Experts of a small language model.
Size: 10 layers, width 160, 18.2M parameters.
Training: a variant of Adam for the experts, 537M tokens.
Below are experts of layer 3 (counted from 0) of a mixture-of-experts language model. Rows are named router (the router's row for the expert), gate (a neuron's input weights, with its number), up (a neuron's input weights, with its number) and show model dimensions 0-159. Each number is 500 + 40 x the weight over its row's rms, rounded and kept within 0 to 999. Numbers have three digits each.
Before each expert's rows: "mostly gets" lists some tokens that are sent to it at least half of the time. This comes from a sample of Wikipedia text that the model never trained on.

# expert 1
mostly gets: "b", "l", "j", "в", "f", "h"
router:573465487549435499447513460515433467433443507525534513596490523388532451511523490537512513433549562409468513444466488477529533560462553511552514470439489407535504496529493486511517462469452495470462504561458470517552523514494566495459512575538473496451527552456472522486429471476520485507544526564563522483496461531539499461576477438419448526512509481547474515529514432509533446550493520520487493462423462480484524518476529518504426497459444502480482537518449470520505514482431564
gate0:549470500494421486468523535558576485531440585459474518554518463456463513545577512463495538461523475514530504526530484493479516536437543531550496541490503560500488506494576510567500511452440530444481490441549434496409459488561584455448521529452459540485456496482439516496435475488515528585521417441515476505474448535561509515469526578499477549482471477474489530609522486502442479504494524482509526505495508409521500500501469422488514518502460493595564489566470512507529448511514547
up0:458475491554511469430506432491453486448440473493559545539504503530507479460512495487419565473543442479442547449475552484463562502450478490503570450414509456512465420457497518472542465487413487434453531494507509508566453532514560487469475457514501529513521440444499491534450488472506407489551526498521570500496455618517476511467458578496479518495431454513418458571478519527509462524504481470499500469504458476449502516526550533529523513497556605458523552501499482498531556470455485
gate1:557531458491455434516533508518468508463516470524499585540588561480514538449518465470438526502503463451535501464444523462542530559544461520461477487489537497486486463546493551434514447523476432474504481473538472462454500487450533466538482494486486406475349532545475473494443478531498480418504505509533495514521506482571486504451467507428414485508511432469541526550552529552520453501497583526473490473525474568452521472544560533464453498545498476467503552481551449484436452477425525
up1:559514484505433515439559599455497485483546495584537473488454442487539547454544479444536418485500450459442516484448518452558485465608577504505468535530518450462423457498482538478470483511473496515462473496530484502417472465460550493546495518532507499455465484399553501490540474502480525534512483494538533561516539439476417495448423460443527479519481506422511485552512500532456518509530577508439504502496479519479500528550535541470457500578443500492559526516550472467489494501535423
gate2:439537480495465491512486500600547485563456567501439493491502454458482455512483480505546539443521535456470584445428510491504487457471581482467487508492499494533524533457471501536464496452528434493520472478464514494510469481547480453510499431407428514551516506472376499491503413539558482478461539477470410535479568475484516495434537468481553455463497507499483473457550468517509516471445587585509456487454508480442506488526476449498427548482432452498481520502430460502535485522502430
up2:526458555466332503549543494493437495473497477511427539430471497496512518442476561470482479460453499440486514458508506409536490510471453521477500500496513494464527446521548530467462525512552474479504486521494463511543494504567455539461493614464463500497487534514503491547468475525521475476478512478496423458433450481466461515476476579422520493478517416506457534547515548536438471498535510518532506475424528491488406517562423537508583499450493482553519486509469450511554546485568528
gate3:516489525514499572567569441476532453526482504514502565525538616530451546556556506529407521500456429426537516534491494588517488528463410515547498470457501417496429497544611504515530489476496585448607455487498507411509490522497532485461501499490453539594539459515469487492486468520548459546474518500502485500551544545507461457506487526534488544465449480461504489494498472507546532469592496524496493484499499506511484504455399460504548458502503522547524471474472521494471536514487530
up3:499488555506422492484531536492507439466513490526522500457539489450539495517507514548472498396463404556553532507505528502472516565569432558543507474562522477494487456503475547559541504515552471479513475554537487463403507497430455521493368503447462436431530477586465468510505437537500550499462506506524464497482586431501481479502516490493548522483511391498567427455518473548540518483524515491511476547446488472452488509524439492475464468528487541444535480507468488495505426494518547
gate4:522457450490490480436466526492504429507474491490528449553493538449476558500564484499468591480472503531547540508586546450462551514520493471504505443472455471512570474493492505540447519480469491498493482513476498527436587491457403473474474470499536496520466503456486517500473470478511506590483510511451420472448430600543534538447542480566492465472522428513456507479549537485509540494507450515548451437564471513489556540551504499587483497515466484489546461480387474514488557470429580
up4:546467480517477509423499493516509519531498442473518453459541484542481541556506446438541514562404524517542574492552475502517505469550487503470504449519483498492545390515513497511455535442477462508512440571479480506470586472569486532496526440526462461516459465457495524479601472513509551598443499481483527504525510581492495490488522498523538503495563539460458444482513512526505576468476463517472521456509504478531559549505493464595457546616595536546459479530438457485524506481478541
gate5:547448457574466498431459540562431523542495463501530451499559502406483506455482509459489519557487519549474492467516569487524528453425493453552517503456527503480498516524525540460417500491516486542498495461494493537488493528548501593463473534481496521435454592418565477535459533482508503495429511494539471476488427520477501447514452525456465499494636499479476498528488527504452482507483425500494477477482494533474465437419463560444494475408505481497514605520472472502490519501412502
up5:535496434496535459471493500474603492503511536487461510605456540475503547494477575517530507441474521588445432496527516438461472519449503545530460518573463506496451502519444488548492525422543554535509472568439499406440520474430461514488508486427533486495514533543515508490499490507464576511480496499465511506492507399517528483488569487478445502550528482463605532484542460515444520510512498553538448488467436536464547430494472517474445466519480462484476592495498545462505425461494496
gate6:504517473474460469497487485510470539425531428458497509602566410509486428541453509529503501551530448452507452515575525485447421414593563469500499518501523453518518517518500532516428500538518505466496496604460495502500562483455533542518523547480405482485460526489508525533451502490526500477529463451544461443587500524517524512518504432531426495540508473490510602551531541433512488508495544497514460552433523429518537544565462511537495496519513522456480564480511439544484470492529518
up6:452457537490417498512517512378532513470470501498480499527475499492504490500537513501500463477490477466517504480508494447552504471592479515521473466541512488457434497523532496403559427538519423501506435601452506507480629461518562534513511532511412404498493457546496550498419488523540516481534504510529508486525506524533548464522530501494455448493562469516492474480551507431496489470453459510524454550408507438528513501479496484545458482464434389507532474477480514476560496543572516
gate7:514496533598521539518529477563451543581514564538484510518515497548455494464524475531483493420520532507508492521512497452472494458447427466555518492484550510477495527532577559447558492477500469519507516538451479481473529487519510460485465522511331484501472473438435535531476500587562491464431433498486527474461512512488553490471472583548424534503546453459504474526496392530525484497494546486509465528519504518492535497451497560466455603463477521492571460556488483548477531506516533
up7:545469544511497588491522530514506538574532521543495531494537482534530505430480468509435475507437568436540547494418490456517500531480487524528536493471524429480501434555535492529505424508480404512527536483528550539511496515507540420504457549483428483526447482431457482508544444539555506390441510467539539511510462540540495512502513484407456544476533459557469432421505468560495493507515471503522505577452537521469508465488506547493443511484440553476547412535549465546504501548508485
gate8:523490494530501470409567514495512498517449438426483462568500573470489480458546465404578459544468468521471601490482515553446517491514566498522425464515501485499501471570525503485540567474505497440455530500538475527432504468552517515470536491549492493531496480508471489509517534541477519484522475414515470426509501464542512496448546506466496543464461350522494543447527569478510474441469449536481520446494488462492513462548502485557468456526581518487517528510539465397551459518508524
up8:421481533516478515525472525483451495534511421483539425438507432422497481475515581471437514571505487510423547498490530472537474499481486503520519462461536518490485516556478496560487543543536479418485541383595496535515512499532499527566475414597460488450499559439463541519489484544522453475484504517563460538481485537480483462467557472479535499465509505450496501480437473509510512467562464467517493504517564517545491431409513466470509459491424494589472554500518497473583467526498491
gate9:501463440522422396481453529533425532480530469541497509481572473417500496510465469563472508459503488484553493520537518507473524481514488529590546520475538577540593515493469471506512476506498435490480533592466428590473516498461480539536483484495440449489558503525395519561511503515555553474444478537548474467495513508445518536504480500559473510495600469514528463548483503458460483489461531447593458557508532511482529475501553498499497482421504482481595526511554479553470536508475498
up9:519516440495476471458562474389496540469516486493513563478546568493519515493534514511445521331496464513518522461522469530605481494578551478536401488529476452524514523489526515496525505482513513461504501580538500458484550452477527568507545525519504551517548513452457538458467457516541527482499477520592524547567512540454486517521563430483576483521500489533531512483550548514534483482547533462557531411422513574517481512480494503458484492446558482540550489463507478491525525524474490
gate10:488512425519509467478467498546512426494518414479565476512489492465424462532497502436518531517565543426464603436484467395496529496461539481527468466509493517497527541484476498433458534424571444506478450454444503552477513466492548457545482508496532475517484522530517514532505485501495532471528494450519469494489445460589591468523493499476494531460537457546504514549451359581479507501451467602481518503522500493510435454453514540537444471538494509561538485473513510512512528509434490
up10:562467513489466487532442559488516485514492404471551452476439572439446469505533476432537482473458566473463573467457465488551491504502486471483533479500491484471531532499436528450505537527558531499458497425466472530496569512472600543475466442557564515499446478526587497518462502512502497451437536508545596492437452512560481468518543459475561523451445462504490471499508455615486505493479512529484491535505556511447427499508509485474436417482556461494515464498450501489552540496446516
gate11:535502507505455472491457567519500493563492497486484513497500519460502452485558487457573427485516487588528506549403500446488492499530470432512496547493485530537518571518629512508554482462436445482484461574549532572523566482536529502461531495520411441438437461552481541465540489479495584486562417529484471546484553489512574515554528502550512518492492551493536482458497475487514471471517520488493498473461497452476479526494493559560446536521400589523540521496471526471528429518515504
up11:455486570515522486457493441491529528508526562533539531500569502496542439439544530484494465423512466556479446558410558436484557473500515501506487481509517506598444472469494528429539544518494461435503495450515513503506506429478491485473455537425457501433533441611534557480508477493514535500522518549489519498560529516442504513503386348485495496512565532504523487509499596510480519498486485551538503440543505451459539523507454547529512505507527530493545515477550493495495440479477494
gate12:562525581531476481485508504427516421518542521499566499445442546492497489417495482476520463473542542478489514535441480485451544481501521430501491432495517496519477501573550484516504517441508591449496531450514521452505543502469477471486475454495346492508458551495563519507484503502528500554562518435509540562477423449480483515491492506515529519468519450486563546471480455564529559483413461518554497462454542479442456561553470530556431502480442447575506488493469506467511546537491516
up12:511509465582478447495506567545490505450590516466489428475493528494511365517514485484552518511467413483429513504537520545484457444548546493542477543505542496471532481482475548488450514471545500512515545511498453451445545480450516507529535436493473483488498557502495511597528487546541576480568449530437449496494588449636567468488424523546490499491527533500558506501546472486473457517495528471514434504512500515437522495459530437512460546562471559509472534498527529500538480503514531
gate13:503459558571452493482520541505476467529578460511474536458497515467490517522590532451513498557524468500460558561531451515480529482563499429511497537500505393470574513511497551514487533582481459497496521542508503556479469515499417476493494556542457527514478468488565483498501534520513468532470443518505547531469485494571514520543525462488422564447524471529433489514454432503440528470511532567505522520518503424508415455486502497550409478565440464519595448480526551523584544540476513
up13:478488539551568530534518425514496521418517531533500506480493512506502565506575507524523526421523470487480455524506504623380436452471504521580479512447538524500484510457548524452575486491504513513493575513448456469493521448523557492424491475526487571530471546487484495458473474554522496542449505506438558506529532557526525479488506494571462433489494461496463487549599447533556584465550551556459480510543506502428472512470468493518443557536452558489518504515474494481551543509495477
gate14:503497487500519496438538536544466476573431446563469639413485526553471544507529564453425503404536460446503501458563483556500483513547546500548447500511507503451466521486477479519582469502420475519528478491532509484525491530518449468549522456533479511464472451430474503492581482487482488464518457480515507429483488464548481463469480506523526465461456455439501510558547504436587549487518507522515545507408508562403505495507549508465520535535473477485525464512535441467459453511503526
up14:525466505540489419475463542532492539456527536479485467514487472442543544424474569471506541433527492469424518455493534477435595534466408516490455516489498462483517512501526459452525494488577515479497474492470487512485545471533444530480495482473509510518513569463586533538503445495487521489428574513512484530436508500470535517498483526500513442486488520543547523531571544490479520485350487489536472556472510467423578493418444474502518602477485418473493547517503441493484451532442491
gate15:444481501517534503528414481505445461469445510498462493401462548499457548492463456562498580435508466448489550507453461519535545504443449453504500543399496397504564437496525523505535527547449515480448539434535483495549474495454449502506490507552550526465572481466552520486450480444504532514558513516505519505547475599557426497568421480472473547491556504493505494460496482519477482518445492528550500477438582525457468501483481498537521510467468458539443460510469511560464509513431483
up15:491468489549475485517531469554440496507427577513512428528359581530469473483527511505480471401412520462452502478443502516444486448530505478529518501514519456534531491475498549529498486467489469437524530539504477468473565489465565474549511467438463506524501463503564550508529447493522548589548459396440471501550592433505569495516510501473512529492566522471502516513366496490519552492453492555511485492493518489457529567482541484514450518503475491494516469544503487497529513479456460
gate16:506458487461466504499526493509461459543474503501468544540470506516530516472542589496503533396518463534464531536463508498531451575549508496512517570544502511484474514608516545503479480538511518544494622482516472464528516514477501563475448549470478570448470479567487523480534494476473504463538508583577512483493496508408474501528510459489524491502501481448517484542514567553569437489472594581467506534406516490470489536562510532490495455500396522414484510506435524435485439460517522
up16:482449463522495476503485455530505461577498492512565458522508437493473457587537493497572453441464537491518535536473511480475494575545577507502515535508518521484587551576509540468504528531492486543554528436492461505519511515453512488539508529493546536460492475537521523491540437446508526507540472614570534386504481464472485492589515487468509504491465503435423533549422473543481505495536542558446493522410489507498489500459494509467535436484399548489459448504414536450491470464482492
gate17:500481472484433492553444451444481461495550463558584531465495514411454533479545506465477548572527519574423458498442535441463505491428455459522537499437488516458543485480479575461565511457477455483497476461515466520495414498479445533514474497520538464469499444469469526518481459516493484540515468590526421547511479582531415488474501521490480454477596460476499535498463490580490494495424498491476454464491449409504479501501477534584497534500440504559484480516463441450489517520504482
up17:491498469501408490423463523473512410492504517470533529500435487360478475415592530493509521439475449500472483481515530427476537495463458575502493491465479488481534558520470494464502525495498500513500537468475491508447487510407433465476460467502526448530547488474457507535486472486481476491486512616486474446481450512500458490476551410452518475488494464487548557479490476554508467475456516541469465437505491467482484491533465481563440490500508549519368532458422453521500568486473551
gate18:539483505553533511473529541468506495466473489489551503497555553485521453461526546486465465450542496510403535552441476505533440553605542502522430522558426479477502502495443495515472533480456509499470516509512508532501482531444468503505506459495474483489435482465509515419515459509456450558503499547525496528487474520438482465485583522440557472481414434574469512434528510496605585472575579560520508475446492517455481485495594480507518464545470466525536434534488425496560461468516542
up18:484507499503448477495478517534482433503489502449441559453540526459461483516534511527478461565467527462520511545486452459558471608540489464427525471543511514477515446517507539456522502536404484470553542478561503561600509469463494520495517468428503453478506514529424517515571498535528493446497533566538518558403461518478582470512504469484484450460517504554474450474497546468558482495499517519526460424508500549465508583462554573589452497489458537524512468483491426503532524559518567
gate19:448503477522495556474504535462495491416480538546586589556482466489425514439512469499454520475546488483469553491511479523572463535383486516481477522503480428531468551511551467512472460435578497446467594488520494510443489448429602475486460531500458513518448521473525527492441495520484514482554518477529570568538512536493515503518544522436493525465474457523568578508511441486530456536530501518554468469446543523476517420522530511482483501457448489499554507458489498593497438541483505
up19:514493396524507506414497479531453536475491535540633427527541510492465356501504427530573507476479457466511553494468546472418541492508511504469456491513503502560527492450506477485473473483517506518477532528368463467431554447487485468542467532505443476475529485445549510527518502422504488511553513509503517498507529529447476459470489494479460537522530523469497468523471498436462432503447522530512440509437479441485557510481534448564508525469484566504485453473527449550491492526445554
gate20:526509530466509527447546508560495516506525469435572506539470485466505494457477448451462509523478504572469582451439530462445515481496494544517461498507498409466522544470491533580354528462477477511551539497512528520470523520539461501530480403497525507528410496439473469511476458505512457507466480565510464461513496463489547520481458463456477459460517458501460496578476512508558492491504533399467495551514441555433479491558489506441498495498548532554505499507457463381569455497516553
up20:502496559480431472448520542481451498543477556474511452532488471454547458405487541530434551468548486555496495518470586476525491503470467510545523451429470475531416484463469457551495479464568538489499528517508561493517581444519530431507452423479483441535520543477511513534454510512575468447488559457497463470551547568429566508476517405515471505505446496587473471450533596465491504498522484562521492470605500498465484497501458527546471459484487516518503461504460514503484519550467536
gate21:457498461465510438485586466526510531493475486430482527487568517506416505545564489543481514466473521468530478516573517495530549524553495510573448499550484564509442515604480541423500481470528553508571545476587479514509471402502534494411463529500482482419587428558516534480460499519508450511513568505521435555482536483478478470486540536468474533448505470454536521560534488536500468493537502492493490464469569428459533502485535471465479538501451492487497448521485469392468518506458540
up21:509490477495543452501463480551482523486499487586486514556560503465522424519469483594491501415580444529501501502459519452445496546514532475531518485523564510482515472456498513520491433467573463492503484548502441556430489479523484523569504536542499487457492480510453513526475480502507559399440481518494447460490572455490516511455418458506427487471523496463501446569517455487528469477420543499669454510514488479485510545579474515483510577496488491486568514490546476514474468497472552
gate22:504512484508497535537539439503531405518522538510585506569463467482478567534523439442483479487539518431439524412567500478417442430496483498435525494537526508468449482468550511540505475446494473505546473501453529519452534446480538484488527472510475481519443478433474515455492480509479450468468506517483499447466551431582549504453467543486501534473438511451437541534493455480598496470593485511485506442486471580548470500544503549444452508590502447479533459478459452482554537502518521
up22:520513497492521547451519467452487471563497469444550547495489506481454478457528461480455576472554533420518582454491474465473506472500423415535465497424498527468512520550488539441521389458440436535492454462457486586473515474557548506490503548465534453514501498496473503470497421467518520384518527522529481458513456534549483492515484438491505475473483433516475489548562481528522430487515456531482494486501512509413434494486577520452474494494527531508564418478458453500485599516499515
gate23:549490466484395578467483534492527491512476578508494529586465534474481477508506452467494523536558525512447539482555492388522573489518530506495498501450502527499539502493546526503458512467476441522492546465524517540443480589547532547400471617502564538491486480482552533492493510529457483550525424435511510530525539515547571482524545535433497472484600494520526499465411513563482495495485518492521489493435460507468498510498514527540546537518431524574577504473460500504567538521478520
up23:551517481538412562460482476480474487483473491482508535502469527465442502480572449429480538431446469436392527449535508552503488440526509492529442483497496511427523580527541525458417534570445474515475542510493500519439534508516565494499500536493559519479449529457429524466524508498485491484510471532520474529480446531616496478492518441471488471491571473552495501482478539491528500479510481512415534458469520472385573478510517441570425551509517549461535468543464455468494528552527503
gate24:596490471506417506490459478557414493517541521505475497576509573454497455512462475548475472525464478503540515432486529411551494529474520498508513491508506478500467480587468494538572406489488484524481520567503481520457562509403446556428481562483404453475543479496482522483485457527514493471438472551545505491481500447473546515484513490492505524486562533533554513469515410478513447518481563477492468478391450499518489536562497563497429519538437450433508565512471510492519482474483534
up24:524488535435440484514486446467490470462469476495516599550481465524468456475513488490477449459528497488545532447502543349549504541450510487492498467494538482463454497518482511531585511437473551499477535461464602550495507508501522497436457602481458500567465481457520499517474475537488472475492490524528571531517403477510536514484448514511494516480573517502510497460469410524521474496462524513501546455431472584541469502520435499415482527470466468497548488516491529447561489527548606
gate25:514462475510451512507453521508497574559491481526557475488463473518496533433475439435495493470489466482514486454445515491451498409399454466592489493444495522456513481532497469389532478456400437489501540478456488470528481506539558433500511497459521576483479469397560489532477489491519523494410469472495531514462494518547535475507456579443542475493531500494453467553511494489548470526496502465495469551477543481481516491467427532470479560421526552493491509565466517409564540550524472
up25:528516497517456529483513450439476473460482437482520539457427499480449537450554524496479521382482480424495490437486485445481422486547517512628434484523428485497479550518480453438560509499463514487481668471445445442486543485479539515485539502518556556505518557531484495509463556471494506443541461494503497439498431500583479497505538454470453510536444463536516517504519494506497500522527473549461528507444523508456519525486544485544530507450515547512429506469488502502518570459522537
gate26:494550477502524517415535478532549507517533507544517483537573462542465440513491490544564454494547532465439524449477528491472425410519504431559530487443477489512503490553550472511464556466534491491488479523492483556463497455417539506501530447496449434508482502476488499515495487462524488625486583478414549516486529563469519504512549439536515429473500577511497577484501494499509538467493475571505505407473472440550577469465504446498553524523489479499542493542465440544418440536507498
up26:425430454550524465540413483456475441489472543501486518478439492408485481567536535512474479560503443599466540550512518448479491490456580435519482467530569531487508489485512532520437530509468465518555499463542473516522506476477458554502491491498467576488460552500576522557496509533538533471390497494488492573496519478513505454431497571520513405468546493406488476466542426486521503493535579515478447507557493514532518544524471515496452562535472444550509527515521488514522503558459475
gate27:508507489538476540425482528441556508520498548531524486530530547475507497482579441463459494498515544556476493530522556460496458460496542488526478457404478519508534552529474516519592480465451569509507546407518563577429508492497506499433476531461500547512484540442509562506388505534503555554452527526468551459498516497555484496460545572465511462461470545547468519466468532544519548485530525442582527515440458592481513508446473540507486520551513512547447469524496475408545520548476506
up27:477544484520484436506484554512496497539500476457494449499455583470480483384511512533553514508519490545503528471487534442436475427459513480491452482576501480537542517559527529490453527437536503467500464495578486409505516467460515482523518408547474475511487471543510513536513534516524478546585554522491410538476541426481527528490506480496547483510541451441571529454432439547490500455451503559485505427507549470577532555552484472456472512497546499552417492533446463508527453511520415
gate28:442503456510510450490482463494486416523488533464471507531475491414500474456466484568507553493556544478397464475483590478454525492461471494510474498476500447514526544486473545513456475449516606493479446486477552549442496469497452524451495509471531520560522508508546501590496526496538456562516532508385406530521546496496605493447483458534470471505510481490510555441542454500525534504539480531503489420515458483484490516510451508518490516506459497577469447465497465433606572508503552
up28:493546552534519390482473468499438532607514515557540507405434578480535521469536487524512499471474430537435530473451474465467465487543510455508461454495541425460528471514528540477527494515565457494514469554557487489406529441518415449480501501522517496450481457501455509519565445530516505535506482490491499504480506489513511482427435543529526465491527541472513513494500467533513570484365459557518497534532521539470520497480567498469536573522480425485466556579529502498474475536483456
gate29:504489488478450507486458486523499561540490516587565494526559504480533507538497451527472551535505430565495496517482535537528539461529480483485506452504578504471498379517499522542484456527456467516507497484500524529522466493532495565465435511521473474417524472446445508510454387474512503401538480494523426464534553556575463485516438522572486436486612421559472437490503461460512541493516481469558445496525427469529518495501433521549491520509463451560482450485468506458479464513538478
up29:510476502509463532459477495442479474542531544604616515536480552436473519551557501514476593483506543546398523469498427409449562555490479495545506444478517529485484539515467487529571515461433547469466474450595513489476460479536562486457447547476524530445494477454503516479496464485499489502460433462536537543456522554600464507462484470524430523497526423502507516536553464480505479494549506510520502508500469457507470421462535481540460484505460462555447514499471531539522444480462475
gate30:516496460553441464466563548528495555519487489512481468500483487520524539496539483470516395496534523408493547492521516498522489508529561544547488472509483466511499557530451501466531528462500501473511464470521539466408584451541539473487470503524401567508474464449458498517523544492521517553450515540504519519537533471481576525500427495459439531431500527458534549530507391604510514518510500521498530523519484482494513386520484468563444478522480416469574499513502505469623477533494438
up30:577493474545465481446547541444536501590430498520478495524459437499537516522458536459541471476466505392431487487470530499489485450428499522487552513457519455501479528590427496493501460451607543473475477518491500509551548516487432437460490593445440443469509456480454508480551500489489470512485520508572515466487458475495569521503479484495487527492525496469473522543518497439509536511408544496529528545569486433509448509517460465563460522454425448498523563499520492436574486515543528
gate31:472439489507614492509512511481460496487476498467538452503522416487553496520507476516553515508494460452542505463561463519505470565528477514485524474453519437523551485475453464576491487524457438505535432507519509566452517491569411518538564426464521518457498532519462547522503529483533540356509536515541472510476521454459565476539519400539556501484524505513499487480552435511562470498517515497473512527524483535557408537524567461446461517557592494536495545510552500512435500524468525
up31:479463442560458472493529522532529458426451507406528503506477520429501427512509435505545497441481544428442503411532482490496520568566555550578531469485517517468542592489512458482514546493456481493445507500485456523472537499472548479536494485470553522489529483479541485547439516472514477452538525531507488401476456509502541502514573454547499485468461398556582550529544579496518466484492492521488542532513525538462477553481621475422478538484481509482502518495494482533504573518475535
gate32:548482532504453555491501494525457512493425516455495539473537457519512528500510528541455449460533484493491490547445532521497475434537533526501523530426478548470450517576501579419496445536458495390499496508528481446526530522487512483499566484459522450520476481469460495531504450507502456465535569536494536440413504475479482478523543467486504543478473446457458505519450536575582541416547489501427515412485537586461446475457499548444436456441518612522539520491440473531505502496497518
up32:527463438500424536425576594476498513494483622546540441527516484592483504502532524440543443546438540504518517498488481462544444522543614536532462524510496465483446515528462543512482411456508586547487480528478518494423504471590496481471509519464484513541469465439461495473551470479532471512546471516497505459517555477443490539466529541528513425484515498514524501463479506446531552464492540521516488508482476467551505483471478453535492496463469541516563487492443512495611468491551568
gate33:525474532499435497512440495512511503492555473500543529561451447510481406484527472453575409517440581476545525493494473567453502443495523468512498503473468415526482493521443503500499452441528495446528510471514477510477497477443563487525603538526517470506459533510540458505468464488475493492485467460475520453469497453533572505488533506505444538498458442555434501562505533549541462506479516484514485501539525345540458460516531510505438448510606583483568515563459486505454471503508537
up33:452534486520573518441552510487489486435485495510479545470475568402412484498453491545419629436522500431454485478553518484488543498485516485489425438502483475491557557481523459535456550447521459594485484492473487556447472516527457487474481487474469498527514537460522513498454490522457501474439498520484441565515486549539511459433523442433507448451551418505506546415570514477495455516486481480525493488450496596511519507478437516474447531544506432477480456502479453498523493527487517
gate34:414517441575477503455525530484474505474529594504604478419458476416498478445515477554481504435485469541462499499515436464496510488519485434517455502526547477517495579496534534493452571458526532555506432470494523523512527466526507477451449487535464520453526509483495504474461540526533498499599434532495489563464447498553512494485508434502511467465530535511544580446601455475494481493472450493537436513553511466496469568474462503545465461543429482566511500597498440495513486501522553
up34:467494505570518486443457482503511485484482545588543438486515523483525400454467447515543525474487526415439546508477433460540477502500515475470518492483480437550540496519516490460484461489457451507513475447528483600513522521530508428467487516497426548531562525533534493472531469461517548445546521541517556515435484626517542466528448403479471472510471560565469442497533450440499528496401441503535490464537507466538516510484467495589452507499478534480466438497546509542501506516492569
gate35:485489456516486489469513420482471483438477470464538571519502452448492459501532521516432535455499489448427537490578474464487491550541516451530520486454557475476516462569485488530467512454477502446504440510427454505558553496493524508424605521537440465499487540582542539549446480566507511453519517468508533493534442556585567474465510401480413434495570508472487495462513440489516443499427575519496517487472537500501479543507457528430460523484477515521480528508509435483526521531496568
up35:487506477462516474475491461416516488427510451423495582497523449455510503456514486529437506384478497450530492474561485488539485552553529481535491524498531501500488488568465493501538525515458540467472463539436513527557586542460533539441568527564472474515504557542550467516465465549485508421525536470496539479539436507587529520457535389533428478529486509534489534421545450449462470530411546496470538466479535538535490524475461504462489498475485524534464513468533448506527545502548578
gate36:460449462490465563542488542553497504540502543490498537509392513555518541421527475409542451505465506505409521444557580484539514482466532521503466516537490522465497427466490519473469556455536472498512517469434492522544501483481485510484438518524553498511441499550468508599563499494454471495516568571424485471513509501453526464517515474439519470520459430529535513470458528573495560514468571542432472457495453500519553473467525453479561495568477582537520535498429525473573522519477534
up36:431443502591556537402432511499502508499508545411460543526538505449474510508510498520477509569461430467554511466467527529489473546551506434455522467460509493568445534521594462499472459527467467555553419468501523493512489466480537507520550486481494453519490520538460569467528513555499571488490554563488464544503502470515523462494486488497502465516511555495523544443464455484529479462468451529535442561422530541504465522487517459463412565519594488412447519528486455534438523507476463
gate37:510531385527458438418552520527477470543493511503466486429448574541526474520471535535501512520480526459407540571494455512528477542474529452544506499533521498479528487515441491399433485472520467439546419557498504535481538490564556527477510497444490526507503458498534514478515496488538508438498512495479380509475511544535567513486478428535514514470533558474454487423549498477557536495525514519536497413550519459503496518540558522574504522589486486522561559519522445517572524489519504
up37:563552481535420554461551518506537496432501493450550474462477504540464472537484465413522497438397445448437613492545416567536537458540394473545452526566516464476556510500479509491466515515508566542473507547520500510417570408553489538504486418518501522532483497471494470481484525464524458514520540525479499493507500548541487426495510483513508466487457515466519475473534517476576484482507463495494467476493494457492510520432540382523456510513482493485540515456507471463559452506497527
gate38:557550551484435441448456506416505511580522470464454481557477530492496474503454495515519490489451529577517519501482534460540507569540469469491471545537470466497493505590524461528453483507439479515490503470587527520450486457544549481528456523460534552515480528475541531471543450451509450434435453556497452425492562561531513514545522466473459448489521545491539521463456501605497534498538457463548455442504560488441560420486489576594482524502580481500472485530497477540532474508481522
up38:501466523496436466536493496486474497540518512539457538541522468484475498532444520521403529438594472570515460550455479478550489446488490477504497489471544455537483496443499492513530461546459425489469472517481539534511452448486546499506492555468544537481537473452508556511461447524501522415457494473537469457448511536461444505471549440454497503483509473485465500600541486512482453503551523553532433455465541463393584522500492564583520560404443543504545520493499468580452558547487511
gate39:508484486498458455445564532558601477496496494503538487561496540494540504429513585454496538493572520428486504465453528514501483509504466524502507470430471469515527511568429468514412540480475489475494493505539511510523501412417552485496464481543483504534504503491483483518534455473481455580491515556498513508541556446482549504464417524461487518489439552508512600556473527550458468498596540496465522428498483444420545545475525482481499519467541551488460523489530463447571535546461598
up39:437450519476481432437527488477504447443525497540559553505532543488503510464507525524499569418502506418523517536481470498497593488574462516577492461515467446519445473519450480453472516531514517474453499460515529474581554467455505524532498564492547456522522470527535509459457477480529475515544517576537495498542530507548503464499414504488450526513464402524478492560596588477489454482556492540464509482550503461451476507471509532480595499456467573426474537476533458456533531538453561
gate40:518484478496404550459471470483543513541496525513436550499524456518507459478454529527534525450475428464592468547386560556560506474500546489542479479487486450536468461513457450437464453505523573522476537509567457553508558500544464451524564473501461480487496481553495493498595500490523534490567555521559473477525484571544573464468491463516451493495439525515543482573524468504457495499490510575480499459473464460462496534485381435569519547512500531517467529478539479459471451471519471
up40:519503493532447510460526562485501544542503532556444597568565428536528458496503492553483415453536510451496490553464533518476486522584574495538497501448518515482450435554474430427454447459471544490485493568547453534514549555488505500449539568426469513498468494535508515518486428568502558382470508458546492505458525413449502463468515508498491515484497532497500530507513402524518500486534530567523432504497539579474509459480466480496510498499461485485555575533558488516484482499498502
gate41:533485502464446499507486577487573491465487484471454503467523504442556462467513462558481525443597444478549437481467517500576494496518484483471536476445501509530419460492461501396471517518542477446562483414496489468533473521498561532461471418499465457395544490528523519524535514563547523480468484529519583466494496489558510478489534497422557525483518513517479447503454486549499447463503528519504475439444579518532474428440382524507445517517517460505482479481450492490570546469504514
up41:447455566480463557471452478509442475538481508454460447503469448498523488533579545523529499420404511489476536555530495420518487537488510427504481458514548465558504509502581498502464486515424444446503488490549445562503467482554426488515492571375464498503533535477513544482617477483505529474580535503477522582458502497534474533469541500558528442468556466473554512445534536492520500445521478537530497487453499538513500537506521529563445546472553524520516478517463453466514449503500454
gate42:517481526468460536543544523518561555511445495596550512577547513518529524496503458549433522424449577498480471497516453538538511580528547505483524499481520466463506449509453436499526408472401498493520530479457532453569465460494545494484567496448496598484488476458512493471436466524484507432470527471470528497515513527508509487520531409490454505490516529528443432547549474489561553531578531486567513461511469507528520540522524497491447482453434527524481500493499507450506632534459477
up42:485457543497430546505448486491481480542480519542550475549545499470494541572547519532512479506563606499484502582437550483481477532500501482468573481413515502503592468497471496544500481538500390534532488479460468520506455516567475534458565580505538555465486537469445493497532456495508505474422583519524494481454457527459448486495569467490446445504533517548448474449468451554509482490538468502509475504448465441474458508545448564556424474502427520510456495521458469427496522539479466